config.yaml
d_model: 256
n_experts: 16
experts_per_token: 2
d_shared_expert: 0
activation: "geglu"
moe_layers: [0, 1, 2, 3, 4, 5, 6, 7, 8, 9]
routed_scale: 1.5
n_groups: 4
init_std_router: 0.0199
norm: "rmsnorm"
lr: 0.00273
steps: 8829
dataset: "wikipedia_en"
Below are experts of layer 3 (counted from 0) of a mixture-of-experts language model. Rows are named router (the router's row for the expert), gate (a neuron's input weights, with its number), up (a neuron's input weights, with its number), down (a neuron's output weights, with its number) and show model dimensions 192-255. Each number is 128 + 24 x the weight over its row's rms, rounded and kept within 0 to 255.
After each expert's rows: "gets" lists some tokens that make up at least twice as much of what it gets as of all text. This comes from a sample of Wikipedia text that the model never trained on. Tokens count by the router's weight.

# expert 10
router [112 144 102 141 115 149 123 118  97 111 123 112 140  91 124 119 107 173 156  93 133 152 117 155 149 135 114 137 111 103 128 117 107 132 151 161 183 110 100 118 109 138 155 132 116  76 157 143  88 112 164  97 141 180 117 142 154 136 160  87 155 103 177 161]
gate0 [ 93 149 101 154 174 142 102 146  99 152 152 107 127 113 137  90 126 144 143 132 165 156  93 143 174 152 136 108 148 125 114 135 170 155 150 139 187 125 126 102 110 137 106  81 101 126 146 153 125 111 141 136 170 103 100 122  92 141 115 143 104  88 161 143]
up0 [127 150  96 154 115 182 110 126 132 177 141 109 134 148  69 115 133 140 120 104 151 139 161 127 178 133 150  96 124 127 128 133  92 143 124 127 115  66 132  99 121  88 107 104  92 111 127 102 145 109 137 181 107  86 155 127 106 108 115 146 166 164 125 119]
down0 [152 146 163  56 144 135 146  90 142 100 118 109 160 106 100  85  94 168 146 116 124 124 128 104 110  90 153 117 124 127 116 106 121  89 154 135 110 136 117 141 104 135  90 144 128 129 124 108 107 108 114 142 153 112 140  77  99 139 124 119 113 109 121 122]
gate1 [165 163 123 160 167 142 121 147 103 142 158 138 128 138 150 142 150 157 143 118 117 143 131 109 122 144 176 128 117 142 153 116  93 130 126 143 183 142 163  96 127 131 137 141  79 110 120 151 151 165 114 128 139 106  94 116 126 114 176 118  83  89 152 141]
up1 [112 151 130 173  92 102 175 115 118 123 114 102 150 124 140 114  96 110 147 167 157  92 150 182 123 114  57 127 140 130  84 148 129 147 120 134 127  88 147 135 102 129  90 126 128 165 108 121 100  77 160 131 122 148 115 155 116  89 119 149 104 125  67 122]
down1 [ 96  92 161 121 152 122 113 122 106 134 115 133 170 156 134 129 117 149 118 154 155 123  53 160 128 119 161 146 122 109 174 112 119  99 135 139 130  97 145  85 114 109  92 102 127 124 140  91  94 126 120 129  97 124  88 131 148 121 123 117 103 132 155 168]
gate2 [147 120  91 164 136 100 144 128 163 121 144  84 173 129 130  75 102 137 120 137 197 137 160 161 115 116 170 159 126 115 126 142 104 140 169 165 173 138  82 105 127 133 143  67  84 175 104 146 115 110 118 115 128 146 117 109 149 123  93 121 127 144 124 138]
up2 [133 122  73  92 135 132 175 146 139 116 165 131  77 150 153 154 144 155 146 107 113 150 111 131 102 189 108 124 156 117 141 125 161 108 126 114  86 126 169 125 108 143 144 164 165 121 138  79 124 138 168 134 149 181 108 121 119 137 154 120 149 122 148 135]
down2 [183 161 102 164 146  86 138 112  79 132 125 153 126 124 134 160 117 144 121 112 107 141 136 126 146 115 154 124 104 123 105 142 129 123 150 130 110 156 120  88 138 139 160 145 131 121 143 151 102 132 101 129 143 145 125 118 141 120 145 121 153 132 142 140]
gate3 [150  90 124 128  89 133 125  92 124 145  92 121  94 137 153 145 137 111 138  30 143 154 123  92 127  95 128 110 108 127 142 137  85 126 161 164 155 140 118 143 155 169 101 103 124 102 114 127 111 108 112 141 131 159  99 137 137  94 118 126 108 161 167 125]
up3 [112  70 120 152 134 133 128  80 138 122 139  93 171  85 117  89 149 147 113 100 148 107 173 110 132 140 140  92 129 102 172 109  77 139 102 146 120 140 138 112  94  99 102 124 130 162 123 139 129 158 140 115 126 140 142 145 146  99 137 134 167 121 106 122]
down3 [ 80 168 119 134  94  75 111 122 152  99 106 122 115 148 126 105 123 136 136 124 120 120  75 140 122 138  90 153 120 120 101 163 171 147 115 127 116 145 131 134 142 129 187 110 136 140 159 116 147 140 141 117 140 104 144 140  91 158 168 137 128  78 121 141]
gets: " and", " in", " was", " is", " with", " as"

# expert 2
router [120 127 107 178  99 163 107 133 122 105 117 153 156  99 124 123 124 167 128 101 137 159 106 137 164 130 145 128  92 113 143  95 114  98 153 127 150 122  94 128 128 151 151 169 134 114 153 176 125 102 122 107 123 161  79 112 149  94 145  97 146 117 127 138]
gate0 [159 175 106 150 144 135 101 147 117 128  87  84 188  97 156 123 155 120 156 109  91 103 116 131 175 182 136  90 186 100 150 138 138  87 170 123 118 116 156  78 127 160 138 146 135 101 138 166 120 154 109 125 109 158 127  95 155 121  91 133 158 140 110 124]
up0 [102 109 143 160  91 140 173 142  97 116 109 150 128 121  92 120  91 117 127 123 103 164 152 142 127  95 168 162  89 111 129 149  79 175 142 109 140 106  88 131 113 143 153 113 123 146 122 176 134 141 121 120 130 104 125 146 127 159 148  84 148 191 132 146]
down0 [ 94 122 104 164 171 147 109 109 160 145 111 137 173 120 109 154 135 136 129 119 163 166 102 124 115 147 118 134 158 137 133  90 154 108 113 116 137 131 126 169 156 125 156 165 121 160 153 124 133 131 156  95  93 143 116 115 142 123 131 118 107  63 122 104]
gate1 [156 121 110 103 136 150 150 128  85 127 150  97 155 121 148 132 125 138 121 131 150 127 101 106 149 100 141 145 143  81 134 160 104 115 132 136 147  80 102  72 125 123 132 110 123 114 101 138 113 163  97 145 125 128 116 129 133 108 114 123 168 162 153 115]
up1 [120 122 117 151 147 115 130 120  87 133 142  96  80 129 162 142 142 120  94 151 140 139 130 121 120 138 136 155 114 124 144 133 127 116 106 149 144 146 107 101 104 132 111 166 142 140 132 166 152 142 145 157 188 168  93 132 116 143 104 142 130 140  98 113]
down1 [ 84 104  95 127 107 119  93 129 117 142 105 157 102 133 152 119  93 160 124 159 156 136  54 126 167 159 142 145 112  90 133 145 141 161 170 101 153 125 129 146  96 128 136 142 133  95 117 167  95 134 174  80 125 118  79 132 152 104 184 111 133 107 122 162]
gate2 [145 136 112 103 132 117 120 131 119  80 114 109 109 145 118 161 160 128 193 101 112 120 160 132 149 144 160 146  98 100 114  95 151 119 126 129 147 117 151 111 106 125 164 167 125 104 123 104 159 136 126  98 180  92 110 158 156 105 141 170 126 159 154 131]
up2 [130 146 116 119  94 136 127 116 159 158 109 137  71 174 108  98 158 143 108 149 145 175 132 144 110 118 139  95 120 107 127 142  62 171 145 102 112 123 130 129 146 143  96 107 103 129 143 116 142 105 115 110  85 113 121 146  99 109 122 143 138 112 114 101]
down2 [130 155 143 151 135 163 119 164 131 120 124 145 151  97 113 138 122 130 120 133 110  96 108 124 176  90 141 141  99 125  99  97 136 121 148 160 148 104  40 155 137 117 147 138 115  80 142 109 136 148 147 147  98 158 183 130 129 132  86 133 146 152 148 143]
gate3 [106 158 144 162 139 138 128 104 141 148 100 136 147 131 169 127 134 161 149 147 112  65  90 166  93 176 174 119 138 149 122 131 122  74 141 107 108 160 129 109 116 146 121 152 110 119 153 155 163 142  88 140 121 128 120 132 155 122 139 142 146 116 131 144]
up3 [154 114 121 147  97  73 134 179 121 106 117  77  85 148  77 156  87 150 119  89 120 171 149 147 170 135 115  90 154  77 138 104 168 160 103 125 112 128 129 163 133 129 153 128 118 130 135 171 128 150 139 114 125 146  97  94  89 127 131 141 122 146  94 123]
down3 [106 138 133 137 141 135 125  89  91 129 140 144 133 102 142 139 131 136 160 102 117 102 132 151 173 127 129 173  88 105 133 138 135 131 185  84 170 126 152 108 106 132 143 148 132 110 135 129 119 133  86 112 134 106 138 110 145 118 134 101 132  94 163 159]
gets: " ", " (", "20", "19", " of", " \""

# expert 13
router [100 149 125 141  92 161 124 126 115 110 105 124 147 113 132 115 126 158 153 127 169 168  96 128 131 142 150 152  91 128 133 129 135 113 147 149 156 127 117  89  97 137 157 137 128 109 156 166  95 111 143 125 137 156 124 128 154 111 138 106 174 111 161 135]
gate0 [137 167 139 144 133 113 104 175 133 142 110 119 122 175 124 136 113  74 126 115 137 124 131 133 101 125 120 154 159 101 115  58 100 138 122 143 128 130 134 124  58 114 119 124 137 145 144 128 101  94 102 143 126 147 142 114 159 149 148 142 103 150 150 147]
up0 [125 118 118 130 130 121 140 111 113  83  96 110 110 110  93 129 161 148 121 134 117 178 104 114 150 124 126 108  92 184  82 136 115  98 141 128 159  93 117 135 147 142 124 127 138 126 131  89 134 169 177 105 143 114 103 151 146 129 102 112 138 145 138 102]
down0 [112 139 160 120 144 118 118 124  95 100 115 119 177 127 142 103 115 121 104 107 131 136 134  91 114 147 149 128 117 125 123 172 120 110 166  71 119 119 114 130 167 133 127 129 115 130 150 145  95  98 145 123 146 173 134  75 156 115 113 103 140  95 129 131]
gate1 [106 136  87 152 160 132 147 153 120 161 107 134 172 162 113 117 124 173 140 156 159 168  86 109 148 141 165 183 140 127 128 105 101 150 123 110 130  97  65  95 122 116 117  98 157 128 126 103 150  99 145 146 100 144  90 132 131  84 121 155 135  97 142 141]
up1 [137 120 141 112 149 117 116 123 114 117 102 116 140 129 122 111 128 126 122 123 148 147 100 107 133 153 135 134  99 121 147 134  74 127 161 130 117  89 116 113  91 127  48 134 112 132 123  57 132 146 123 118 165 100 150 118 122  96 126 138 107 131 148 113]
down1 [151 106 128 142 144 136 112 132 141 101 130 132  94 149 127 133 134 155 104 112 132 165 117 142  82 135 156 159 118 129 128  87 147 102 101  97 161 135 101 146 164  95 134 123  91 110 137 101 114 177 146 151  87 142 121 132 143 115  92 125 160 136 141 126]
gate2 [116 109 130 133 122 122 161 118 132  80 118 155 140 138  97 116 165  98 102 136 150 113 142 132  89 104 158 164  96 108 160 119 115 130 120 131 172 132 101 123  90 147  91 119 132 114 136 133  98 101 123  93 114  83  80 144  79 140  87 159 124 157 146  92]
up2 [144 134 142 113 150 115 121 151 115 115 118 129 150 115 138 112 151 128 144 137 147 119  57 183 140 149 132 141 172 152 125 115 140 137 150 128 132 115 160 133  94 124 142 147 144 107 118 103 102 162 107 135 107 123 106 116 149  98 141 116 136 117 106 103]
down2 [ 94 120 128  96 130 162  89 156 129 138 143 160 138 122 126  89  87  82 130 128 159 126 201 108 130 145 110 126 114 149  95 107  80 166 111 165 109 143 112 150 108 143 117 147 120 122 111 172  89 176 149 148 140 119  81 171 141 144 118 112  71 161 169 135]
gate3 [102 154 156 143 104 159 114 150 146  97 135 161 135 159 103 162  95 143 168 139 135 150 154  80 129 134 147  99 120 142 143 133 130 116 154 126 135 106 118  68 156 115 136 105  95  84  81 135 121 108 144 124 174 152 121 139 107  99 129 112 177 142 109 147]
up3 [132 118 126 124 162 154 138 129  97 136 124 130  98 149  75 167 113 116 162  94 128 116 190 110  78 133  93  99 139 119  84 165 135 128 187 143 123 103 128 124 111  96  92 113 113  86 112 106 146 115 148 198 142 116 131 132 134 129 120 102 152 141 113 135]
down3 [133 111 130 119 166 111 116 158 106 140 143  89  94 141 115 139 108 144 104 132 107 154 127 126 109  78 106 103 156 143 136 102 134 112 105 101 107 129 153 110 144 112 169 169 102 150 102  95 150  89 109 122 148 140 138 117 138 141 116 120 102 167 149 111]
gets: ",", " to", " |", "|", " and", " of"

# expert 12
router [109 164 123 178 128 126 107 143 106  96 104 128 140  96 120 130 110 149 102 107 128 154 105 171 149 125 127 145 124 103 148 156 117  88 157 140 136 176 122 118 113 151 155 145 109  96 152 100 123 123 117 137 132 125  95 110 128 129 179  89 111 101 146 155]
gate0 [134 142 138 142 145 133 111 134  87  99 123 117 138 131 113 155 125 115 145 143  99 109  77 113 144 127 143 165 110  93 160 122 104 134 139 102 138 147  96 116 149 151 135 118 173 156 104 151 126 145  86 151 161 149 138 165  99 105 115 136 107  95  84 129]
up0 [144 142 100  83  69 136 130 142 123 164 160 143  95 155 143 134 114 118 133  93 137  91 104 104 159 101 124 122 143 133  75 159 141 156 143 132 131 132  96 126 185 113 146 126  93 155 114 132 129 128 137 107 103 127 108 131 124 169 129 161 125 106 128  65]
down0 [141 135 133 103  90 120 137 101 101 123  97 113  99 155 133  79 147 118 125 119 101 149 105 150 125 111  95 101 132  84  83 124 151 148  94 122 126 119  97 135 118 145  80 143 168 108 158 142 212 114 147 104 152 136 141 160 151 106 100 126 134 122 107 113]
gate1 [112 109 147 135 147 150  92  97 132 130 135 143 158 163 161 123 109 153 146 144 137 133 128 108 182 102 149 133 128 147  98 160 152  87  99 140 119 148 120 158 154 158 100 114 121 153 175 131 152 102 135 155 140 126 103 149 150 105 162  96 101  98  59 145]
up1 [150 101 114 177 104  90 138 154 132 150 154 169 122 154  95 131 157 175 132 115 120 116 110 168 178 110 151 136 118 166 116 155 105 136 121 119 132 126 162 150 127 117 162 147 112 141 148 101 116 131 155 137 137 120 117 123 127 144 130 139 122 119 167  76]
down1 [129 140 152 106 170 144 172  99 103 102  79 152 130 108 114  98 137 155 147 100 106 157 134  90 132 107 130 118 171 130 104 117 118 117 120 114 140 121 136  90 125 128 116  94 140 112 123  87 131 148 105 141 116 117 126 147  72  99 134 105  93 159 181 127]
gate2 [109 148 177 117 133 141 130 113 125 115 133 109 139  77 130 123 102 137 164 161 122 125 113 132 120 138 117 103 124 137 140 139 117 171 158 137 159 121 111 118 143 117 118 139 147 124 177  70  92 100 105 129  98 106 106  94 143 162  93 126 170 152 116 107]
up2 [161 109 145 121 108 121 106 121 107  65 124 164 103 150 139 122 123 105 157  78  88 136 142 129 156 166 121 162 121 135 118 164 158 100 118 109 178 107 125 108 141 120 132 143 110 125 126 126 126 127 136 127 106 129 138 130 139 100 143 138 179 108  76 108]
down2 [111 114 144 156 144 169 165 128 139 169 123 120  99  98 153 134 135 185 162 125 126 139 113 131 113 103 117 101 123 123 129 116 181 176 138 159  82 104 122 107 152 157  80  93 127 103 149 121 151 152 135  92 103 109 137 111 104 105 149 111 117 173 109  85]
gate3 [157 118 150 122 155 130 111 110 110 111 107 122 140 117 132 150 124 119  98  94 105 139 119 119 143 105 157 163 124 135  89 132 111  72 115 166 174 131 151 130  67 173 131 128 142  89 116 151 121 158 135 134 108 123  82 162 141 136 167 130 112 120 106 125]
up3 [135 139 127 150 136 130 151 144 109  84 121 114 121 110 171 162 152 128 132 134 110 123 113 157 117  83 128  45 154 129 132 146 143 155 167 140  95 135 136 138 116 116  98  97 112 141 131  90 142 135 168 124 114 118 123 121 125  84 114 113 144 108  95  98]
down3 [117 183 128 140 122 130 115 121 155 147 102 128 150 111  91 137 101 122 158 127 118 101 158 146 139 129 141 132  96 143 157 181 138 159 110 164 130 122 149  76 151  92 211 157 132 140 148 118  77 113 119 120 189 122 155 163 151 122 125 151 109 151 132 134]
gets: " |", ",", "-", ")", ":", " in"

# expert 3
router [108 163 100 144 102 154  98 109  92 124 135 162 131  82 108 142  85 146 132  95 162 159 110 119 140 131 140 159 125 119 115 114 135 124 141 129 142 144  98  94 105 144 139 131 129 122 175 156  88 126 133 107 142 129 111 131 147 121 124  69 131  84 150 134]
gate0 [130 119 109 112 149 127 134 195  98 129 172 100 125 119 113 107 125 121 148 127 147 130 138 137 122 133 185 134 127 157 140 118 148 150 105 155 170 118 111 101 148 143 128  92 115 125 149 140 114 109 102 130 150 122 112  81  70 157 148 133 111 125 138 154]
up0 [102 149 112  84  82 123 116 103 109 137 113 124  72 114 115 140  94 131 142 159  98 154 142 129 115 144 105 139 117 135 130 121  88  85 157 145 147 134 123 154 125 171 125 132 116 100 109 109 124 112  96 115 151 124 102 155 117 153 162 101 141 122  88 125]
down0 [109 158 127 137  89 156 136  86 124 107 158 184  84 152  90 137 151 101 134 151 113 167 147 130  82 139 156 148 119 141 101 136 137  79 163 148 129 149 126 144  99 111 122  75 130  90 144 168 137 116 134 131 110 122 129 138 141 118 142 134 125 114 103 125]
gate1 [147 149 130 109 117 110  88 153 123 139 135 131 135 129 151 136 144 130 132  91 117  72 124 157 106 148 137 108  81 123 117 111 153 173 187 121 121 148 129 160 135 115  84 127 159 104 110 143 100 130 102  73 149 152 162 116 154 123 112 128  96 135 112 104]
up1 [124 163 173  90  86 106  88 142 116 140 116 152 122 152 121 116 169 146 106 105 142  98 123 162 135 120 136 135 177 108  92 135 115 156 120 115  85 158 190 148 140 103 101 140 121 128 120 174  93 125  90 119 109 145  84 124 151 140 115 130 117 126 133  93]
down1 [118 110 131 107 172 146 132 101 138 122 170 101 121 153 169 127 172 158 144 154 135  89 150 151  89 138 123 171 138 125 136 102 141 102 128 122 111 130  92 132  96 136 131 126 110 105 121 160 116 145 106 128 146 125 175 129  74 127 158  93 166 169 135  89]
gate2 [104  84 118 106  93 118  84 123 106 169 149 101  94 129 153 133 133 115  96 122 105  92 107 106 147 107 119 143 106 128  99 123 148 126 117 139 129 115 106  94 112  94 118 124 129 133 143 143 130 119 126 148 190 111 131 152 100 146 161 172 167 144 157 135]
up2 [122 125 146  93 146 130 126 149 112  87 142 128 156  93 138 169 126  63 110  64 123 150 107 136 115  99 126 127 114 113 147 156 112 142 111 124 114 162 157 158 132 105 126 139 116 176  88 138 123 129 149 142 146 122 130  84 130  90 127 108 140 153  74 129]
down2 [ 97 142 121 151 110 116 132 129 134 150 130 124 132 109  86 112 119 162 120  77 113 127 123 152 172 102 145 167 137 124 146 153  90 140 108 138 114 127 135 146 127 133 144 118  74 129 141 142 162 125 105 148 132 161 119  83 161 129  84  93 105  95 144 132]
gate3 [141 119 126 141 153 138 121 142 179 117 162 133  99 115 134 146 133  69  99  58  92 122 123 146 128  80 158 128 156 107 124 102 155 146 102 141 109 111 130 127 144 147  93 140  94  96 140 131 104  99 158 129 153 149 119 171 105 100 114 136 159 118 153 135]
up3 [103 169 122 131 131 143 127 169 123 164 162 104  82 133 144 127 110 129 132 128 147 142 139 117 122 125 150 129 107 112 142 122 126 161 107 108 137 131 125 139 111 116 103 127 126 153 159 149 128 122 167 128 144 124 147 147 107 113 128 118 144 115 118 109]
down3 [127 113 143 125  78 165 119 142 170 114 171 103 137 144 137 141 149 119 116  87  90 138 115 118 129 127 117 104 124 152  91 151 168 153  69 154 123  89 151 127  94 146  84 118  84 143 144 101 152 124  70 128 161 124 136 121 154 173 158 113 152 153 118 156]
gets: " ", " in", ":", " to", "19", " on"

# expert 4
router [122 134 114 124  82 161 118 155 121 119 132 127 123 129  80 108 109 130 142 128 183 148 144 160 149 132 125 132 106 117 163  82 115 139 127 166 155  96 127 128 107 121 133 108 111 108 162 148 118 135 136 102 152 146 123 104 172 107 141 124 144 110 165 134]
gate33 [126 148 106 138 146 155 106 127 144 106 182 153 119 100 101 122 129 132 146 113 159  88 126 123 126 114 155  98  97 148 129 127 117 134 178  66  87 128 136  50 155 145 117 131 129 115 146 184 102 127 158 144 139 142 116 126 113 161 124 179 120 136 132 167]
up33 [170 135 117 134 109 140 118 111 159 125 169 142 181  75 137 124 188 128 170  83 103 126 158  79 171 132 137 145  80 101 111  88 113  84 146 134 126 102 194 135  94 115  82 138 111 137 124 146 135 147  95 120 127 136 110 120 137 129 118 145 137 123 140 121]
down33 [130 115 120 179 130 119 126 144  83 112 150 112 121 136 157 135 139 140 133 160 114 169 164 103 116 111 140 107 123 159 131  91 133 127  76 126 116  99 121 107 141 149 124 131 161 131  98 144  99 129 145 151 120 147  65  93 118  75 128 151 120 138 122 155]
gate34 [136 184 143 144 116 128  58 103 103 105 111 113 129 124 108 105 109 106 137 124 141 124 118 149 150 148 174 134 123 136 139 122 151 194 125  94 165 130 146 125 139 137 133 139 137 134 131 126 129 131 136 131 137 127 139 127 117 141 133 119 118 119 130 115]
up34 [159  96 115 121  87 142 139 162 107 125 137 107 111 152 127 139  97 108 129 141 135 125  69 103 107 110 143 112 115 154 132 119  56 120 154 159 114 131 108 128 107 144 131 163 147 131 126 124 104 149 162 114 118 132 141 141 107 137  91 155 112  83 127 124]
down34 [147 159 170 171  93  87 140 117 161 121 130 112 123 168 104 111 109 182  80 151 135 140 133 125 153 123 168 154 115  73 115  80 112 133 100 124 134 168 104 143 142 105 136 133 131 140 126 121 174 182 125 109  90 128 105 119 118  98 110 115 114 107 110 135]
gate35 [ 59 143 148 140  92 121 132 153 100 115 159 124 118 155 116  92  93 107 124 132 102 136 143 141 152 148 150  84 100 125 145 100 124 174 132 172 142 130 122 151 145 110  91 115 169 124 138 168 100  91 100 208 133 138 133  90 114  83 140 107 124 100 121 129]
up35 [131 135 104  94 104 109 130 146 102 118 113 124 154 131  93 141 140 126 128 103 144 158 150 120 143  96 163 160 137 154 143  83 112  95 140  96 109 134  95 140  99 154 130 102 115 158 128 131  96 180 108 114 176 140 106 153 160 101 161 106 100 128 109 105]
down35 [104 134 138 122 191 131 113 124 177 139 154 128 136 143  99  78 143 127  96 145 140  79  96 109 120 124 115 108 128  88 157 135 106 100  98 124 122 151 115 125 145 160 142 101 119 127 115 134 125 137 127 162  89 127 107 124 119 121 132 188 105 126 115 116]
gate36 [119 112 119  93 151 129 159 138 133 150 105 147 159 145 159  84 158 123  95 107 155 183 157 141 132 122 165 156 142 119 125 109 122 155 130 160 120  82 157 123 133 159 100 128 158 121  94 169 112 124 123 155 158 117  94 146 112 130  97 150 136 122 117 134]
up36 [143 165 113 168 114 124 127 174 172 109 128 124  99 138 120 118 137 164 103 106 126 139  70 158 151 130 101 145 104 118 156  93 145 129 157 118 128 108 147 103 136 118 166 133 114 143 148  94 122 100 105  96 130 144  78 152 194 123 106 164 164 140 114 127]
down36 [102 118 123 120 121 119 118  87 168 144  83 148 136 117 103 118 156 108 145 118 127 114 118 128 135 148 180 106  98 142 140 108 104 174  77 109 111 121 155 100 111 101 129 135 148 125 105 156 169 160 113 106  96 172 108 104  96 119 132 130  91 139 135 115]
gets: " |", "0", "1", "2", "3", ":"

# expert 9
router [126 167 126 133 123 137 146 100 109 105 123 137 126 120  86 102 108 168 102 136 124 126  90 130 157 139 134 128 118 125 132  89 123  76 144 141 143 151  89 117 134 133 133 123 120  80 137 170 116  92 160 107 146 150 159 133 170 120 145 163 158 112 133 137]
gate0 [104 125 125 173 104 103 133 112 136 140 191  94 155 138 128 145 135 135 114 113 108 125  83 171 129 109 157 124 117  94 148 155 129  88 160 120 101 126 132 109 139 144 123 153 144 132 152 142 126 116 149 124 173 133 182 139 127  99 116  98 152 129 159 149]
up0 [127 129 140  49 146 125 133 108 126 123 112  98 140  99 114 127 150 116 127 106 123 132 158 133 124 140 125 139 129 110  81 162 127 110 122 103 111 167  69 101 100 133 145 117 103 116 130 133  99 124 156  96 121  99  87 146 133  85 143 130 143 148 119 115]
down0 [ 96 126 101 147 155 120  75 182 154 147  94 140 130 103 176 137  79 125  93 157 126 149 157 119 152 111 153 148 141 138 155 139  76 146 150 182 126 137 134 119 112 113 141  88  99 104 105 161  90 157 101 115  99 131 102 147 160 119 101 162 108 117 144  92]
gate1 [134 110 145 126 122 138 114  59 139  98 169 142 137 114 118 134 142 178  91 150 125 118 126 107 157  83 149 145 141 110 124 139  66 125  96 125 128 181 111 105 125 126  96 120 140 127 120 149 122  99 142 129 147 162 119 102 156 104 147 117 135  92 109  98]
up1 [120 130 166 108 114  78 127 147 126 144  96 125 127 128  88  91 130 118 117 115  64 161 112 121 125  87 167 159 162 146 116 118 120 109 134 132 124 151  90 105 133 141 105 115 130 125 144 115 160 186 144 132  93 112 102 119 128 122 123  72 136  96 148 195]
down1 [194 146 133 104 159 164 130 116 159 107 165 135 164 136 162 169 150 111  92 128 137 118 158  89 118 128 128 138 106 128 129 120  93 146  89  93 110 151  92  92 100 147 147 139 148 103  85 105 109 172 143 147 122 136  84 107 171 137 125 130 163 122 125 111]
gate2 [143 169 136 122 131 147 150 109 115 108 165 145 153 119 102 129  88 131 149 128 136 164 108  89 112 143 126 115 122 157 141 141  93 148 185 185 120 125 148 168 104  78 105 131 120 158 143 187 155 116 106 120 107 160 116 101 165  77 137 108 141 122 142  89]
up2 [154 151 119 175 138 164 155 152 127 130 111 127 126 105 141 145 141 123 149  85  95 112 110 166 143 101 112 157 133 100 116 161 128 143 122 125 167 112 126 161  96 121 141 132 121 128 152 126 140 146  93 127 141 111 151 127 128 153 149 135 146 145 150 130]
down2 [144 123 129 136 128 133 152 113 115 112 136 161 137 137  91 114 122  94  99 161 122 149 163 114 138 148 169 130 113 153 135 112  99  90 144 137 116 168 146 140 194 148 132 112 117 142 104 120 132 164 129 103 118 175 121 136 126 116 146 123  87 163 164  95]
gate3 [135 121 140 101 137 123 154 123 121 160 131 122 130 159  89  44  90 147 131 109 116 122 122 104 114  98 140 101 107 106  82 140 127 135 167 108 120 129 113 106 148 122 138 134 100 115 108 138 132 124 113 144 143 142 168 117  88 126 166 164 134 129  93 162]
up3 [140 126 144 115 185  98  90 103  97 140 102 130 115 102 119 113 141  92 129 103 145 143 121 122 156  89 147  90 103 133 160  76  86 112 161 128 173 135 130 134  97 137  98 148 122 143 154 139 148 126 113 147  92 151 152 137 114  82  72 110 134 125 158 165]
down3 [110 133 129 129 119 133 159 145  99 124  89 149 124 132  85 115 143 178 150 165 151 151 180 113 105 173 125 144 112 144  82 119 148 165 123 142 115 152 166 131  85 140 124 139 164 133 111 132 183 110 139 170  95 118 129 101 137 103 137 146 123 119 119  80]
gets: "20", "19", "2", "00", "7", "10"

# expert 0
router [124 155 134 104 127 147 114 151 138  97 123 161 165 100 103 111  88 135 136  80 115 134 131 143 161 134 142 169 116 138 163 165 112 110 131 131 148 140 133  99 102 158 143 152 136 135 136 154 122 125 130 107 152 137 100 131 136  90 106  88 138  95 162 130]
gate0 [107 114 139 121 145 102 126 134 114  87 118 116  98 113 104 131 138 135 141 141 155 129 141 112 109 157 123 106 136 129 146 109 136  90 193 136 137 118 130 119 144 107 135  94 132 183 105  87 129 131 167 130 125 143 114 144 119  62 165  85  92 103 194 171]
up0 [ 98 142 140 120  96 125 130 128 152  91 140 115 122 107 110 161 121 111 175 100 105 129 107  98 188 127 129 118 138 128  90 157 115 110 137 152  81 124 135 128  73 146 142 144 100 153 118 168  65 102 126 130 133  96 118 175 120 173 123 143 160 149 105 121]
down0 [118 132 127 125 163 103 168  95 171 127 171 123 111 138 109  91 119 140 139 120 145  86 191 134 151 134 143 112  88 132  90 118 109 145 121 123 173 156  93 159 164 140 124 107 123 136 142 138 160 139 147  97 130 110 126 129 146 151 134  91  90 126 110 185]
gate1 [133 122 149 165 120 117 126 142 210 116 134 132 117 104 129 125 148 167 137 148 153 138 139 155 138 140 119 135 130 138 153 128 129 153 190 144 100 114 173  91 123 156 114 128 122 164 140 154 131  69 126 121 166 205 104 114 134 125 117  82 147 115 125  91]
up1 [160 174  77 133 142 120 121 145 129 122  71 100  62 170 141 117 159 158 114 149 109 166 141 138 115 127 122 157 126 110 113 135 187 141  95 116 117 178  88 114 134 108 113 172 154 139 165 121 118 107 144 154 142  99  94 147  94 133 128 136 120 113  86 113]
down1 [124 186 139 100 161 113 135 112 123 135 119 125 175 172  82 114 116 117 153 105 138 134 119 115 127 125 144 138 136 100 139 151 125  91 120 191 109 100 124 155 120 127 131 106  88 118 111 136  93 133 116  84 143 114 106 149 109 140 127 114 175 120 149 133]
gate2 [168 121 184 130 129 107 152 142 108 121 148 140 131 120 155 109 181 103 152 107 178 135 121  97 133 108 160 170 101 123 164 159 127 133 129 125 163  87 117 133 123 137 118 135 161 123 159 173 141 115 197 101 124 113 143 161 121 131  59 136 164 123 155 130]
up2 [145 107 120 108 153 170  93 136 143 116 158 134  75 109 154 151 143 143 100 143 128 128 138 105 129 190  75  95 141 146 106 121 121  96 152 115  82 171 103 140 154 110 140 168 138 135 155  75 140 104  85 109 128 172 118 111 122 138 148 107  83 123 124  85]
down2 [148 107 121 134 110 153 130 114 157  89 136 118 166 146 131 115  92 129 132 146 122 132  80 112 136 159 111 144 150 115 172 131 148 105 188 135 118 108 121 162 139 117 129  91 135 137 111 151 134 118 173 105 127 162 114  65 160 141 123 150 118 129 153 114]
gate3 [141 134 126 101 130 142 121  68 116 157 118 121 164 131 102 118 131 128  99 141 156 115 161 180 145 131 154 152 132 128 137 136 120 107 133 132 116 169 140 105 122 174 139 130 140 126 155 130 137  82 120 136 133 122 151 121 141 109  90 123 114 139 174 130]
up3 [120 108 117 118 127 108 144 154 143 143 106 197 121 131 103 115 137 154 158 130 136 177 118 125 115 111  94 144 120 142 131 105 126 104 106 118 114 112 133 126 134 159 127 147  92 106 125 172 132 127 131 123 142 158  98  77 112 166  84 152 129 108 143 144]
down3 [108 108 113 109 114 172 119  62 143 132 112  90 110 138 107 148 153  93 140 101 121  98 130 142 144 110 135 110  80 128 124 124 119 118 118 137 113 138 122 145 129 121 132 165 160 128 110 124 114 120 134 115 151  96 172 161 104 131 119 111 152 129  83 111]
gets: " the", ".", ",", ".\n\n", " The", "'s"